Experts of a small language model.
Size: 11 layers, width 192, vocabulary 8192, 44.5M parameters.
Training: a variant of Adam for the experts, 598M tokens, 4560 steps.
Below are experts of layer 8 (counted from 0) of a mixture-of-experts language model. Rows are named router (the router's row for the expert), up (a neuron's input weights, with its number), down (a neuron's output weights, with its number) and show model dimensions 0-191. Each number is 128 + 32 x the weight over its row's rms, rounded and kept within 0 to 255. Numbers have three digits each.
After each expert's rows: a language model's description of what the expert responds to; "gets" lists some tokens that make up at least twice as much of what it gets as of all text. This comes from a sample of Wikipedia text that the model never trained on. Tokens count by the router's weight.

# expert 1
router:139120114109187108128123118143082183144166150146199152124178081158162074142135126143072098172063126095165123064104115115157135098156116058110155128156155135047105126161079097128151137143072128118131164145169145131137085116117157168120129105118161120135128123095116153130086075144143151232047144098157122086142138143137122119094097110139134139151142105064178132116075116093194100103099089185122084138189143195122163127149204136135162109107107111121149169146132164074087156167111135119143107132124110159112156103133134138107104060163103135171102190079125174167134146119166094111
up0:170145163162084133180160178135153068161165081079110142083123134165128125139084103101139148155115152100112168130138142115157188106192132089150146120141126139111130154144112187164086145126108159140101125116098098113069118140142079079144104127166126120139143126170129103104080101137112141196126087098067066066123139141087149109107102134120136162049160149118090136192152130167114157154080125124209074109112201160099110174149159149124151144105118116102057074121118131153089150158079053081109113115110101105137102140114088122107144122147089168125136156101066100138120155144194134217
down0:086124165125107180132142161119207126141127121138109138174182079135149128095140147110137128140178145088139156132136140126123156159105117120120108104146115206110131117110062120062098116111111199095072161124098109159163064160153107128142151137087068123116154090103133084149139109141150118116168115129164111124085144119151164158071099120176123118114115099188145126175099125117117185106114103167178193136140136115093077155081131127153112124118052180088150135127193154086071062165121128137106154118079168142125157202121065149142118116147147139097048152067147116131120088048145096182
Description: First piece of proper names of teams, schools and places in sports tables and prose, like United, Yale, Nittany, Orange.
gets: " (", " U", " United", " New", " C", " R"

# expert 15
router:143178090117070112128186149088123105155114141150137108202111145111165089150130140108097174137147101090094141134147111166131116110131118152106141164121075114133092191193127193089130118144126111113108157154172109132119159031088127100134096145177130174079136122166125120116126135130088090186101164124148107140156118133116151139059156167141136173162148077120127104090135142119129149124134113141117178133157113127100155130220184139147134136067180119174136098105074129134144092142106114097059153135078097116159141117189169075178149202167139179140107161170067155107080075114082141077
up0:136108105120127148159120189145092134138146076140145067107160083143110133148137129105137188090113094115119109139146087154158155094125119136176143119160152058120125119084124045074112089112151159150185140158165169116131105117093157087210079110154124174144092163113132075112086118101142149079121175119110133097094165091126101092095126168123149136059113071121104100128124080207102160154105120184182107131151125116108151193128108152095132127141082084048165129154146088067132156142079118165199132140117097111087161083120120108096111105118162142117182141071167086122134140168099107184
down0:156110109120094069099073147175164166094121104120143151133149076119088122068118116132154144118106113139128111149187103103120065163110100144153065085134135146114153100078135126103097179135157143160185137137177150108123107120166147154201154143125130108089087153131090116114118093156127184138122179092074121105127109085121140112088171157156114149140133134153094182088138137199107087077091114113106125181090120120044123182082153109127126163107174168140108122142171063110120202059111147169140134118103171118073179079138158102150210155091169080084143092155143109119157154100130107144
Description: Heading equals signs, paragraph breaks and common verbs or articles in narrative prose, such as was, a, to, been, get.
gets: "=", " was", " a", " is", " to", " be"

# expert 13
router:176163159113109098150138164062165118122109139083137110122034137106154170097134116128105167102115118125094133066176085148098179119142135118122084104138116175106135143149089171138097142124134117129122081146125143114153132130153080155130124197108141154147131124173141145149215183151169186188149133145138150121154194124152167099108174107193134126122138145184114167143173124153104155071133137155069137132136144137072128210179075130113090141123146145155136144165080090086163142099127084129100202138107159118147145093117157080080137187120126170127112095146091132165230115157095087138
up0:110149120101119142169180141124104182204093057114146127169158092143172183163107140112126152101173086203088134169097159128176138118120158157122113143148153104114181127130100133179129091123098090138115116129108126156128109149105163081165119157071110142120127179113048166114142103157134142097119118105128114072127115076110188169165090078127107109053194137180096079075146123134127201194140197135127169130095103139137145148131102171119138151111141096068118152154105150198106125110157172183127159109089134058153121110128129174152136161122130176131118088160140068135158176122127124113
down0:115089163111086167104097108145188106180114173150187171154133144051107095078115115138094121156129082119094080095116092136105130102131120141123071156160170130157092140178155129157094109105080104107149123175130123151110051141143161131115159102152129155141130109114103136097162077153189118085208080078138105146088162124116058149152111079099134119126136120103166121140136140136188166176139145101128128138104112114162172153120118156109099129133131167133129111058131191133117152088193148104145135119174113048064117155111043150222151107155119088119187107132087131136138146105161155156
Description: Commas, conjunctions and prepositions that introduce a name or quote, such as "and", "including", "by", "said to X,".
gets: ",", " and", " by", " with", " to", " that"

# expert 54
router:130166129078137175120084089150094112155108166100106166156089133119174117122165096110129167020196203194145120118135126122102155090059117135163064140159084143148130086165092106147103097170090192123150154088134154127185124174143092116147189094086105143078101136097160107136109100061079123189137126099081142174178114128144110071147129122191128179151106104125134164133125078162083101123142078083145097157091184094083162150126151140137094184123120104128159120110067136134095133138102161106124144136119099137096106135120144154116151180093142082167159151100119128160121153114093157133
up0:113090138155086132134164108128141120126140129139111192133172104182159142149134139170138124145118111171130136138067147125117145107150114083156152143117155129132190147076139112170114120176150140172172139125149103118130102157180109093096213160084133136133133150177107131133099125117166151131082095122046134183093132157123159149150134191070080171139130129120056180135199150094093199130135203151091103166127126103150126133094106153109141159142107007103109144132105148166140112123146116121077201102165118143186184174172165125088106174119179131105149098136151178155178127119139145093
down0:108162104144177098127142101129174102150162160151125202131117149179099145153174155087157112153167161107137165162098138138140135120114145148134137131121095160126102168146119090184159125094225146094142150147097183113134125127180106148160078155089080129116148161115197158014120112154166145111072099145149130130141166104106076092093123095135076176189187165103124156163164083138102120105155151124099150100101082123134129108100107170153113180196131136140123135185120163087104170149157121135106116143098140144104072144163109124180150109223123076074092111119121162130153093094097102128
Description: The verbs is, are, were in building or object descriptions ("The lychgate is"), colons after infobox labels like Location, and pipes between numeric table cells.
gets: " |", " is", ";", "|", " was", ":"

# expert 4
router:159147108125128141113176143156123186066176143085143047160142213158151077166093175091118135178137192083178130118133088089131077095119055081116187128150101111098128095117099141130172108136116153148200164134127140149122134103166083130113128112119135112131122087103129179139078130075153181139097100112166160096152179116128149165156147107148175125065126112103154125124145074151080132072121104138136111107164090119114168168146118065122136103120139146164114096168099142174093121182159187177175164114109086156076125141101105082127101112138085126095154163139138133140111106200158086163
up0:061106127098138133166156163115067112130115111114112133114116191161137128104101141173185119144126167107138122129108113134126092123140128136106191156149099143111146138070084133081149097215088156117163109142118133168175151119116197107142169104149160125124063186136117173106073123119117184172068134109124144157161130186127144013147077128177085142136092161161043132135135172150124124162159142143120100097131078153148136153131077135139141117093113156108116197115113139174189143123108148136134156107099213147132140138091101207154117140112109128143134136058143163144174124146069092112
down0:137149061132156162124127129145183101089135140099154125083160156165105190115145102127150129096171096099142145123156164148067171104112163120165102097142115118154099112152140103116118108163185165130121107091116149120163155144184162177122103158152109154177177124133141128139051164180160179126106121190121085158098104167092125115119101082126147129191165141127160123171106134174119078159055107095129108150164091053120134150186147145109154138154190120111101119230118098131202094108125063127127115121118169082193133148109092123138167148142202080146171139131131131146117164179138114176
Description: Sentence-initial In, On, For after a line break or heading, before dates like In September 2018; also place-name starts like Tunis, Kiev.
gets: "|", "\n", " on", "In", " In", " in"

# expert 2
router:157152120083111143092123118093187075146103130123076137088134123117130176079153182146160116152082135191074141115181174149143127141192122140146120166142112115156175119099131093158093139144176113168159073118123102047097091112118146147107095193098116121069095139143173120116131061082112202145102083135135142159135158193128094141149108107127130134121186148150077115119146166155071145143169152139081102110164134103136104113109153101108143103130096099126131169062155071138174088149113069109131167130102111135136130096064117159192075109191119151082180097162134090142098137112127083189
up2:183069188133177080110135158089114092154115151167163168130129160118117101142084129146073137167073173143094153168112104158152094164128160103161141106165127123131111113108087243115090116174137154160176052130145098107187115099139150127160106081112124064118150113132150140190096157153138102116155148127149144143151118126141118129142129174151082165088138131127138117125167132126101111136144173168156155150119099121125132171139133109110146103183102067062151076081161054163130144154125132123147098116202104187135119148129128118137152177151088095158115204197110089106179096140095161184
down2:090120115140153108087119081123092117157146119115182139155104149033101090113141111136088105129152146095125145134117141142108119146093147107117159166128131115166137033196162147085072135132121094170116114093148138087159166119132199131157118170095127099125135135081107200147144112128082107116215156060118134148082136167168078135113149111090118133089163106152106169120123154106185105109085118084104121120130118086141114042149099109090141108112126045119170125123136103123097110109175129128109104182099156180042158196095107178121093135151095131128136162124090142102196119106159174163
Description: Mid-word pieces and suffixes of non-English proper names and surnames, such as Mehedinți, Hafslund, -berg, -mann, -sson, Johnson.
gets: "a", "i", "e", "n", "o", "u"

# expert 24
router:093144089148144075179140116056108109159109128159058131204127116111122144127180133107093126148137125148104099178135107139108132154084179157112147117134118131146156107131163110174149137100138120153085122209178180103162167120105127131209178125146109140082109084163173197106155109116060112212151094162150068093162174157167083104115102148152109141165104160126112130104180082125135099155108120067119131159148148100162115100097118148140130158155163097118094179113116175133122123146136089082143080079115065135129127099144187078134175153119154203132088153200128124114132167130115143155
up0:109164119100087169129168115193160136115139113133108128120050177129145198166151062144113161048113137092156214115123113109140117158159151129121140140176130125152134136110120129102140183143205102155153104115172088159129133113120079108130162135146118138092137104136103134111157145069139162100107102162210142123114130150173191104175083171155190068113122117131133106123088196111160111125109085161152160135124131146157133089138119112134160139131167048147080135027070074074084161163124118139164149128106139095132164166114113087139118174114123139144146133170138081085076132170134104141
down0:104189162167129160188126137131128104143178107102140182154185157013110136139139113119115124109163146151127142155120135114128093215118105094162099136133086138094185181165134119104141124178123114123128231139148116119145157139096133146146212161135101145147174115156147097133095132137133133140158123165153117145172180139110100130128133127114141087151179084156089116129103090131221151116108112126109100104132128145129111125078141116158117109185156165078102115116160115104163121076119149195062074098106087117145119117138087087108151118116085120193086114168175134095084117194145054115
Description: Function words and verbs in political biographies and election results, e.g. "ran for", won, elected, appointed, Republican, Senate, "agreed to".
gets: " the", " was", " to", "|", " a", " as"

# expert 22
router:112137122152092145155112152101145133130119092100153101176147193088194146119137125136133102055128166131136105125072067111151148143096084075168182086064096141091118131118093145085086134129123149082142158083162153169182192175161016122196144123120164151132154153194179162136128167143122119114123155142117103175155135135175140107145096154128087162145154178149138151138176094171119149139132192130094116167093097140152175142084123090139126092119117112141127117127028128133126129080089123133076145147141147106122107149110184137143132183149145153148105111091097114139196140189161162161
up0:170112139099156177167168090099123177077104124068129161149115150165122163150063109155137186163142140092174150136095142175101122115169123181169152094120117095137138149122139129143169181172114117144162126125100093107106101100101123160053117071124140126166175143100191120150111130139127149126079150141106103129057110096073088118157122170126124131150150132119144109074152152130150138126147136106092158169194078023151108109192111081069100088112108133167126097133152138175122162167095079131132103112147133173186145105147175093126082078182102119110083093198130129163108058103127121130
down0:148122159108115108086100087093142121094100124147128135079109175129133097105171146158129093120150153119125129087105145038191132059154120112119116118122133126120136140127133147175153072128170096101131081126148120087105154127134176141093141134138086041171116128111093144154107161132173095087180131129143126171160203123113118134158172114112144148142105069123133171100138121099137138111125131139155107132125141053169123126149102133136149175176141122104114033104143157127078097077137139187158169182131225139184145181110173133073162158074142122072110026090081150140137142098153131100
Description: Mid-sentence prepositions linking a noun or verb to a following phrase, such as member of, substitute for, reside in, through.
gets: " of", " in", " and", " for", " to", " with"

# expert 42
router:164115112125135104128128189075144160145115126133141092150152165105106126104169143102157114155105151108082111042141083137166121110111065088119176107128146131103099102184095151070101117101117148124195129172129163160146185143093055103199127129127118134084119113151161160143144103109093150155137177165099106110157176199159141131146155129145159117090085169125176205091150115162140203133078106171094104118139100106095111183110149090093087072155177148139131114106052097118158198137101105125092172150123099122094180153102161097158122191108152152135121115138110125138184138136101147187
up0:083069094144147105161120100109122135174114138144123114146119122115171171115115116140119115151104104153168091149121107159082149068115121148139112109151166132068107147168121156148194127095128103112050141130176142164133141092101163099099119098133074117121094083203182124131152146106112182182111134057150127124136121125122168119122130147120154124159143165078167129128113150170068139207175138104034148154144081108107229139070153101082141113135163162111159078076119122178107079117094104098206121129115129139103128081141129162149161086131149152181089070122125145060141132088162153132
down0:119069113133132173116080107037157074166118170138121098133142079075149101168116116120138172116154122094105144124125145121136127126082084132158074095139086152163118166155157125080097080121196134071103107125095110108148094146145166124103098126074144138148141149197160134139174110211141129154231150128113133091095116172102129129095149114072107170119153148129131151164109134068176135166191140133107091128097125151116133135156112166152155084165169178122099093098095126102093178105092061154098134140175092140084085059137127194099099122112141166192138105125157149151162103095144128144
Description: Prepositions and temporal conjunctions following a verb or noun phrase in narrative prose, e.g. after, during, until, in, of, since, with.
gets: " in", " of", ",", " to", " at", " from"

# expert 19
router:075157128118111108078160131179131112130146126074140123104110113163101078091166174122122181051172165147173144164145087173122122090067109155129142149161086114125121111088138150164094103099090099164182137085106123127167131157145096100143186119186147136109130148059115136098081127060116130132128085089111091106154145088121094141179179119207158097078148121113138138119168107126125095054082091086143115187134113107075125188137113126104085129087162157176146119108074151106089096153170136115092185142156076142091123138122152165168129101092161153207172147119129106146156153130112124076
up1:162085104091139071105160172108093145152124141116064102128066138154115084143171170148141179112142088181063145080099089160144101137139115110125140136106119164148119158093129090169102140117154109135098073106095104158155139115116142103183113126090132155179141165169157150100202138138129138115116111116113142159157087108129137133123129122131156146148146161154094161155157108110107158104149124089128114112152043139085129149138075140156174159132150124121156057178171170151187155143146164154123162136180138089245091154124057133107097049152103156201197125084171107129168134148100160124
down1:151124086164121047087136106145130168119101120149090161148082125147143065148142214139076105140121112159155076183093143156173128130146121153128100132147136110121108097116176091124113138114140136157111148159173141161122093143165121125105099088158186149132089077089050129136094106137102121132134113119117195125177041101092081123156158136168141148124163187138147175160105116085151125137055108122157156076193148121161132121114164117135110130169138121079185119140142118137116067115092114176097190153124081105086152114131094149169130122122133148082222128067086141094105167163081160091
Description: Pipe separators after names or values in results and statistics tables, plus quantity words like approximately, least, Elevation, age.
gets: " |", "\n", "|", "  ", ";", ":"